Experts of a small language model: a softmax router, 11644 steps.
Below are experts of layer 10 (counted from 0) of a mixture-of-experts language model. Rows are named router (the router's row for the expert) and show model dimensions 480-575. Each number is 128 + 32 x the weight over its row's rms, rounded and kept within 0 to 255. Numbers have three digits each.
After each expert's rows: a language model's description of what the expert responds to. This comes from a sample of Wikipedia text that the model never trained on.

# expert 55
router:149128146166167062078115093167192088106121179137132142134093030111109143107086094181152094197118072128164159163177158136115138115094150156130196096079073123144116074163123158062117052162078140124168136126106151113114132097088184150119112129119170110148146108137104124178105120096079095165
Description: Attributive adjectives and articles before nouns, such as a major, the main, local, large, technical, social, in descriptive prose.

# expert 24
router:110150132172141085084135158149155113078175146141177134124109072099104147085097103155168139112179044152105135103141129116128142109135117196137211070124200122161133098098148158122082106095121148161152149088114175088116118105112131131150126091132101084129172111145109125169167076131181149122
Description: Modal verbs like can, could, would, must, plus the first digit of day numbers in dates, as in December '1'0.

# expert 16
router:140145118170117093120116074200176085075105148113130108181158123116104121094171140132151150159164109146107212092155104127148182081117121122099162126158143099112114140093131168076115123148068100111124128134114093085078121101124141138116082142115125096127072107159114102181090124136158096160
Description: Clause-opening pronouns and relativizers like that, which, who, it, he, this, often after a comma or period; also foreign-name word starts.

# expert 48
router:148115117175113110116089090154126083083144148086113068150144041120106095135110122126157072141098085116073214145195168078109053104126161110124145094115144123171135098178154175161110114119111127065154197132113151152148062169141120140147115185115126075115125126155096156132078134111164112187
Description: Row numbers and cell digits starting table rows, plus infobox field labels like Location, Born, Genus, Coordinates.

# expert 51
router:103106103140129127103174076177158118077134142107156154175111174149076122101117138170149121138150110165142166163194143103157137111092132129087157104084114108126154124084134131172134132129118093054119153149140135083156074126114131159123110127144172099115139182176094108202071135130145113113
Description: First pieces of surnames, taxon authors and place names, such as Sch, McC, Br, Stap, often in species lists.

# expert 5
router:099167067180106047131111096168115121068195173087135164157101054143104117103122088113162107137145119138134174129134179060094151086117112146111114086107081125120106050076087135150084078167109094115166130116105164128103139148039126165134059141121156098129148125039077070129073133129122095197
Description: The articles the, The, a before noun phrases, often after of or in, plus heading markers ==, === at section starts.

# expert 29
router:110141177138125118173129138151159077062158167106169117142113044187122147057112143176129133169144109123168140172105160086101117120076147113120149113101137126121125109171090187138090102144114143091152135172111100128136121147123164124152145137142118082149148086154098135224139110142114069132
Description: Surnames (Smith, Jones, Johnson) and word-final pieces of Slavic surnames and Latin species epithets, such as -ski, -ensis, -osa, -ius.

# expert 18
router:133125150136166093115071099148153098074128175093182122142093000107089115124136115107135075147122065117156128119114143085095130168150147165083205147152079114092157088144133199081107072142153164161166133156088116122077092114164152141109100141121117153135138119157085160178090134169132098110
Description: Adverbs, quantifiers and comparison words after is/was/as, such as also, same, such, than, later, particularly.

# expert 49
router:155047126174148091086102164237196092150130162059159107189131106148083129103120134096193151159131106119165150171143113083084147098090181166119156130105111105116057116114135126106102112134068111070148151126128131122078100122094143163091081136133138121154115084152137106175138093110128093158
Description: Nouns naming fields, media or professions in descriptions: film, television, singer, footballer, politician, guitar, rock; also ends of species names (armad-illo).

# expert 35
router:135138099155110091134125120178136081127138178093130077142138040113080120079064068172122102118153105129115155124130160087150169146085147150075111129090126101141131107137123178054134090173118151127200201118061169059128058080122110147158134159116125024142117116144041078135164145150114076175
Description: Coordinating and linking words between phrases: and, to in ranges like May to December, as, with, but, or, then, including.

# expert 60
router:122159115162169088150134074167135148072128109108117105171117078183107120121116047099157101126198077132175183153123162102110121148050108144188184161089110097180086051092142146137092067110150127087126123107130144074118155121106118141092126133084089079084133133154127137187116099125125130115
Description: First names or their first pieces in cast lists, rosters and table cells, such as Michael, David, Kim, Ter.

# expert 19
router:100132135179143131144154073185166105077139153123121139158135059143071145066086117148152111173126074087157124101142200081127135148106154130081144078109100121157099077130108156123075134150085129100112119108114155083131096130090134147141150148130125098151165058119089126190109152160133098156
Description: Personal names and surname pieces (William, Smith, Grenf-ell) and subject pronouns he/she, often as sentence subject before "was" in biographies.

# expert 15
router:121147106141120098142149109187170102139151194128155152123124136176118111141139066118144091136123100138150173112175162092119108100142096155136144071066136084114178089078103138039127113203111149073201108114123161097137111160116105092121104136099195051140106116145108058163140103161056126131
Description: Past participles and -ed endings before by or in, such as provided, produced, announced, plus Preceded and Succeeded in succession boxes.

# expert 42
router:102136077145111057124124092155176165069163178145141135161149128119064130129136138130159129166109095147142140171131145137099138178106134127105114084091142109151101082098115170120115107141077103072149186122121099084112119137063150167123085124108131081161192155130100096155122150160101063180
Description: The words after and before, big city names like Detroit, Chicago, Toronto, and year or season digits in ranges.

# expert 44
router:119132104169125092097115099227174098139156132101122104151119028149119123111110115181166127143101089140135132134130135099094173114087137182112161101128121135140135116143143178073098073140067133133149130133118108152138107147143115142141121106132127068164174090130123098136139136163144107185
Description: Common nouns after determiners or numbers, often about time, quantity, works or abstract concepts, such as years, months, song, number, stretch, effect.

# expert 0
router:091095122154143105090113112161140141147145113112146109160094099139132080065107134144090118175147096137129156132134115123130157113124150129107149110177059117182090091167118168109085123155048067153104116146130112139120114083119181161122097121106128044141139089171068130141128128159122087118
Description: Digits inside measurements and table figures, plus spelled-out counts like six, million, few, in specs such as 26'0' PS.

# expert 4
router:136156131154109121135088096177148099114160178124124091173104076122112103092146156111163150147100092147122169125115136089129085087150091144093115116091150092126111097145203126096037143144112137131115130114125119065137090128095141146128072153128139079085148113153129116141085144095104107113
Description: Function words, punctuation and pieces in athlete career text about contracts, drafts, loans and trades, such as signed, entry-level, fifth-round.

# expert 17
router:112101160169135125086124117173183034137181131122177114126123107162064086109151106159136135169149059127148193133130168136088107101123189156099123074143170150138110095175130184093060089109131200129201144087106094127100107129128152118129124097078105061108201097116168166114144140175179108139
Description: Tokens ending table cells or list entries: closing parentheses, semicolons, %, dashes, and header words like Votes, Result, Team, Goals, Total.

# expert 11
router:148131139176145140090111090141183074111133066072138124134150000094110109104115144138175140144165080175115145120110130095108163160074137220154201153108098091145047094207104114061065062137057146102168146104172141122147103109128151122142111163142174085142149079109112080137132123162172122153
Description: Punctuation and first tokens of list items and table rows (-, |, colons, commas), country codes, given names, and possessives its, their, southern.

# expert 7
router:122156126164093080108137120153170103148128164116171088166106090184082113095117156158138098174127098155172162159093152124098137139145128142102157155120092098107062101188121168132091091158091130086141159093078109073109110122086105207082091139080104126187156122181106197142141156101141115163
Description: Tokens inside parentheses giving foreign-script names, romanizations or pronunciations (Chinese, Japanese, Cyrillic, IPA), plus "born", "aged" and closing years.

# expert 52
router:143134140152176091118130098173168105070088156088157085156128139169140108113107088138126113104137081177133131111126175107116102090109169167109143092093085146163123101124089113133122112098082122139130110165145094086112083111144125178101107175123140123143156161143143157117135126153116089144
Description: Starts of place names and the space before years or numbers, in geography and biography text, such as San, Puerto, Hong, North.

# expert 40
router:157099127127092083129120104150161129137145155106113110144121092140116100148150166148156164130171089164095192113133195096123140144101110141084149080088114097147105058111134164094066050116091125111136105113105110086164076117089175182114121154103171043129183105130105126127101092094154129096
Description: Table pipes and labels in election results and demographic stats, such as Votes, Majority, Density, Registered, and population after a.

# expert 22
router:091128123128154120120130188109171119121135117120055106105120045134118149093133125140130089152110128154098184200089107070112140113121142157144105102116126137208106080122106121066052082163118078156146142106123135095119112082078172111131096171085141083115111142130090110125175121147136068126
Description: Digits inside numbers, currency signs, operators and separators in figures, money, percentages, codes and equations, such as +, ±, /, =.

# expert 62
router:069113129154109096121121100161139073105172182069146138124127078157073145077115123181120152158145079124108149156144184106065153157100151128124150115141103114118085048136133091134071113147086121128145139142085098099107108126069122176078161164145129109171148122124116145161133160136203109140
Description: City, town and venue names and their pieces in location contexts, often after in, at or New, such as London, Boston, -ville, -ford, Eastbourne.

# expert 58
router:080088095140146112081103112188127078082117126076130121131125109168072098118102120194184103185130068127166172214154184104079113088086144105145153108096102085120118117113200139121117105135048112114174147156121110020164126135094107187132135164110151108176152087182103090154156104112144065151
Description: Word-initial pieces and capitals in architecture, church and local history text, such as pane, altars, Church of, .S, Baptists.

# expert 61
router:144117142204145112100096128141110119109128111122110174126149128137113155118156090174128130116105132126077143082142114137103126052077119152110118154116114120173086154057097168060115108143103086120126159147071144168109095099078170085079134156120148070162152106124087126206099101143131127123
Description: The article "an", opening quotation marks, and Romance or Arabic particles (de, La, El, Al), plus é inside French words.

# expert 56
router:107122122187108070125081165170145099107165190037177157159144059147101111133150116167137084135154119124138172181153188116047114182117096141060175080137128118158138112094135142109095112145084111140167131163127124112122071192113127152142136101191134063193157090173127120156080136128132123128
Description: Object pronouns and nouns after verbs, plus middle pieces of long words before suffixes, such as him, them, contract, ent-ang-lement, reimb-urs-ements.

# expert 20
router:092081110178150106145127112173169119121113128114129145175189121131123133128101096153158073112135118147169179182115072112107122127095186203153136134052119137155121092134176173095063072172092079074147135124076118139144110137107147172090136165104162037156124136184057127159140168125138104173
Description: Single capital letters or short capital pieces beginning names, acronyms and math symbols, often after an opening parenthesis, such as (MAOIs), (PLC), Q, X.

# expert 8
router:134126128204121051105129122171166074105148129086185135158138018131101147140163172174102101161148045128122188161181161125067165166105136152135168120120114113128131088153099131082075124152097108109161151091102109156105088143113094155066124129141097094185135080142085147176126128142125086155
Description: Quantifiers and attributive adjectives before plural nouns, plus "of" after nouns, mostly in expository prose, such as many, various, several, subtropical, medieval.

# expert 25
router:126093152149104111044114068182162128084152177074107129147109061165083139152095108153127168128133100102112145153143164124145153133071188175116169145139099135129076076137072160049085087117094129091161153155110172128154065133097127132138162197154131133176139170153082131129110150111124108103
Description: Forms of be (was, is, were, been, became) after a subject, plus pieces of Spanish, Italian or French titles and names.

# expert 28
router:114126121157157142077121116209186048120168185119136091155130104156094122096086167120186123131169104144148184091151170093113103153123153205139123101099142141136108100128097116100049073164102133119181101086043146086123101120099099171131118142106117040103145086153115130173153171131098142112
Description: Section headings, table pipes and music or award terms in album and discography articles, such as Credits, album, vocals, Award.

# expert 46
router:099098112150136147078140101159162108087167178094156105126094099128114084134093112120191095169117124170109148187152098083137116208100151139108197068105144090130083091114119138093104107165088133186123126118118166104080093117079093111173132134088106072098163147182093121123133138173160102164
Description: Column pipes in tables, list-item dashes, semicolons and colons separating entries in tables and bulleted lists, such as |, -, —;.

# expert 10
router:103088140160118069086129141211183089114129180109114149105152064179107141137086174143174163137115063093159166143174161090098131162124122188107141109127121120149108126155135147076078106154091104102150127128106129122115136156113117156144094104127086094178128074115135107177147170157138136133
Description: Common nouns and noun endings after the, of or other, mostly plurals and abstract terms, such as areas, groups, rates, ecosystem, -ians.

# expert 9
router:162118084152150111125119133171121100108153129069147133146051064129105118135115131129152142181131099148098168162103178105129159112109170158072132076080103130130140122126155125068098119154132185112119135114108126069073125124165153158105096099156149082144133123157103150098115167127105101110
Description: Nouns after the or a in geography text, especially town, village, north, east, plus minute marks in coordinates.

# expert 30
router:114135133184085125113153092190161059109145123079176098167103103115105128089139160128196130148135105118117161137118131074068137135166190150145173124111150122104097073133079204107108119138135125066084184162190129074177139075087095142107129169151188099125131120155095086100116136136124131170
Description: Final digits of years in parentheses, chemical IUPAC name pieces, coordinate units like °E, and –present in date ranges.

# expert 14
router:128081161173177075101105127196174148074102209089149148160157081120097139106123129123170109184163120138120186139120173078087148081098140161079129161091124124159096093148109172104104112113102113088143099124096149081115126127055110136137109119098133058179129091168088080152087118146138126137
Description: Bare space tokens before digits in tables, scores, dates and lists, plus opening parentheses and table row ends, such as "– 27 March", "6–2, 0–6, 6–4".

# expert 33
router:136124113209134099117123101247200078096182179058141127139121109108060115093080152157174141127134090123117130235177143090097176106081165170094118112094148145150116079128128140144104069130078091100156181124093117103127070128094102164135135142129100087106108140149144123157102156101134148104
Description: The auxiliaries has, have, had before been, and small pieces inside URLs or German and Scandinavian compound words.

# expert 57
router:123150145152113082065087179189161126122106138134159106161118063104102142141107120189095127083127094142133123138124177081113170138098123164090161132127095129115098075173103132062125129159128165122120112169103126083145082092122124146102158120145099036130144112147158084165117128119143097154
Description: Line breaks ending table rows, paragraphs and section headings, plus the prepositions in and of in phrases like in terms of.

# expert 26
router:133128116185147045056158114206170128055173136086145100141123066126120083090107150122104091147130105111103124141174116085116175122100124152110139129082108116149096070162093155100123117181119152100141163095107124086112089097144172172120129176125159062149143082147130101151135115122161070130
Description: Prepositions opening a phrase after a noun or verb, and sentence-initial In or On, such as in, of, on, during, for, between.

# expert 47
router:080128138144153092100175076167173128099162149066073084155137094118113124080097095112192086117121110158116126142141118114098140135107152183091146116118113078166103058110099171134122081113097155066177122077063136158133086120102133196084120149109122100143174113163118116119142138138093092059
Description: Pieces of Indian, Tamil, Malayalam and Thai names and film or song titles in cast lists, plus common first names like Jay, Chris, Jennifer.

# expert 6
router:157121097189113123069146118181162118080168178075157098151156025162133089116120151092129080163173047134124146147154136086114141160083139170082160107135097118167102086114090141066113112157079190067180104141129159102067092139133145125147138130144116043197127108172146112145097146144123133178
Description: Main verbs and -ed/-ing forms after a subject or was/to in biographies and plots, such as made, served, released, walked.

# expert 54
router:118140058149141096083112176174139111117112147077131118176143074101109135148092101169185076158105120189162188143127136101080107172111205109130131124123135086113121078132110133103104083143096132109112102119100169040118090123124152147107154150139112091129151120142115108093067075162178124145
Description: Speech verbs like said, stated, wrote, plus titles and capital initials such as St, No, Dr, Jr, M, J.

# expert 43
router:123096155157141084176118123157192135131132157104106122167187055095168100153092103153157147123130109117159167143118176177122089057107118205085099093056104132132155142160156150142073099151083114147114118152122174091178061163126151161149122138114131059176132100119108165154158111173180105147
Description: Short codes in sports tables and stat lists, such as W/L results, positions (WR, OL), OT, state codes, and semicolon line ends.

# expert 1
router:129108122204146071056124065163167062089173169139162139132165071075065162114129104159179131154122111152107198159103109091143163107093120207085164074164124098086148069132124127086125087101098124123125160104112144114122068100076159088099131174170108065150119178156130071144178114172133066132
Description: Digit pieces inside years, dates and centuries (1'5'th, 19'6'7), line breaks after list items or sentences, and the pronoun "one".

# expert 12
router:128152158142155111105124111199171105101104096062115157127128018155078184084121137107134103136161097078176172071101142134114159131111161133135104090125169118150079106118125121090056139124099100089153131149084119108116097121141114145087165178133137096157126104103122141131180078151114129101
Description: Sentence-final periods, closing quote-periods and paragraph breaks, plus common given names and pope names like William, Charles, Clement.

# expert 39
router:106110147171183145044119106170177107104158150111148150136112093126130080127104147133125123144107135150146155169111159117111140104142179143077147127177063129131144083115149114095064066178112096090123164118120157105159136101102106136116131155132095057140146081192116106173153118140163110096
Description: Digits continuing a number such as years, scores and unit numbers, plus spelled-out numbers like four, ten and Roman numerals.

# expert 36
router:119102103193138116124138139141181077133165133101168132121142057135123117118090142112103155123118126158143178109161136086096106170120120154103102104105088096133091134155158147116075110195077109138072153107073187099172075132125122118110090135129125138121154092143124120149119136158124098207
Description: Table pipes and colons in sports results, three-letter country codes like GBR, FRA, USA, and prepositions in athlete bios.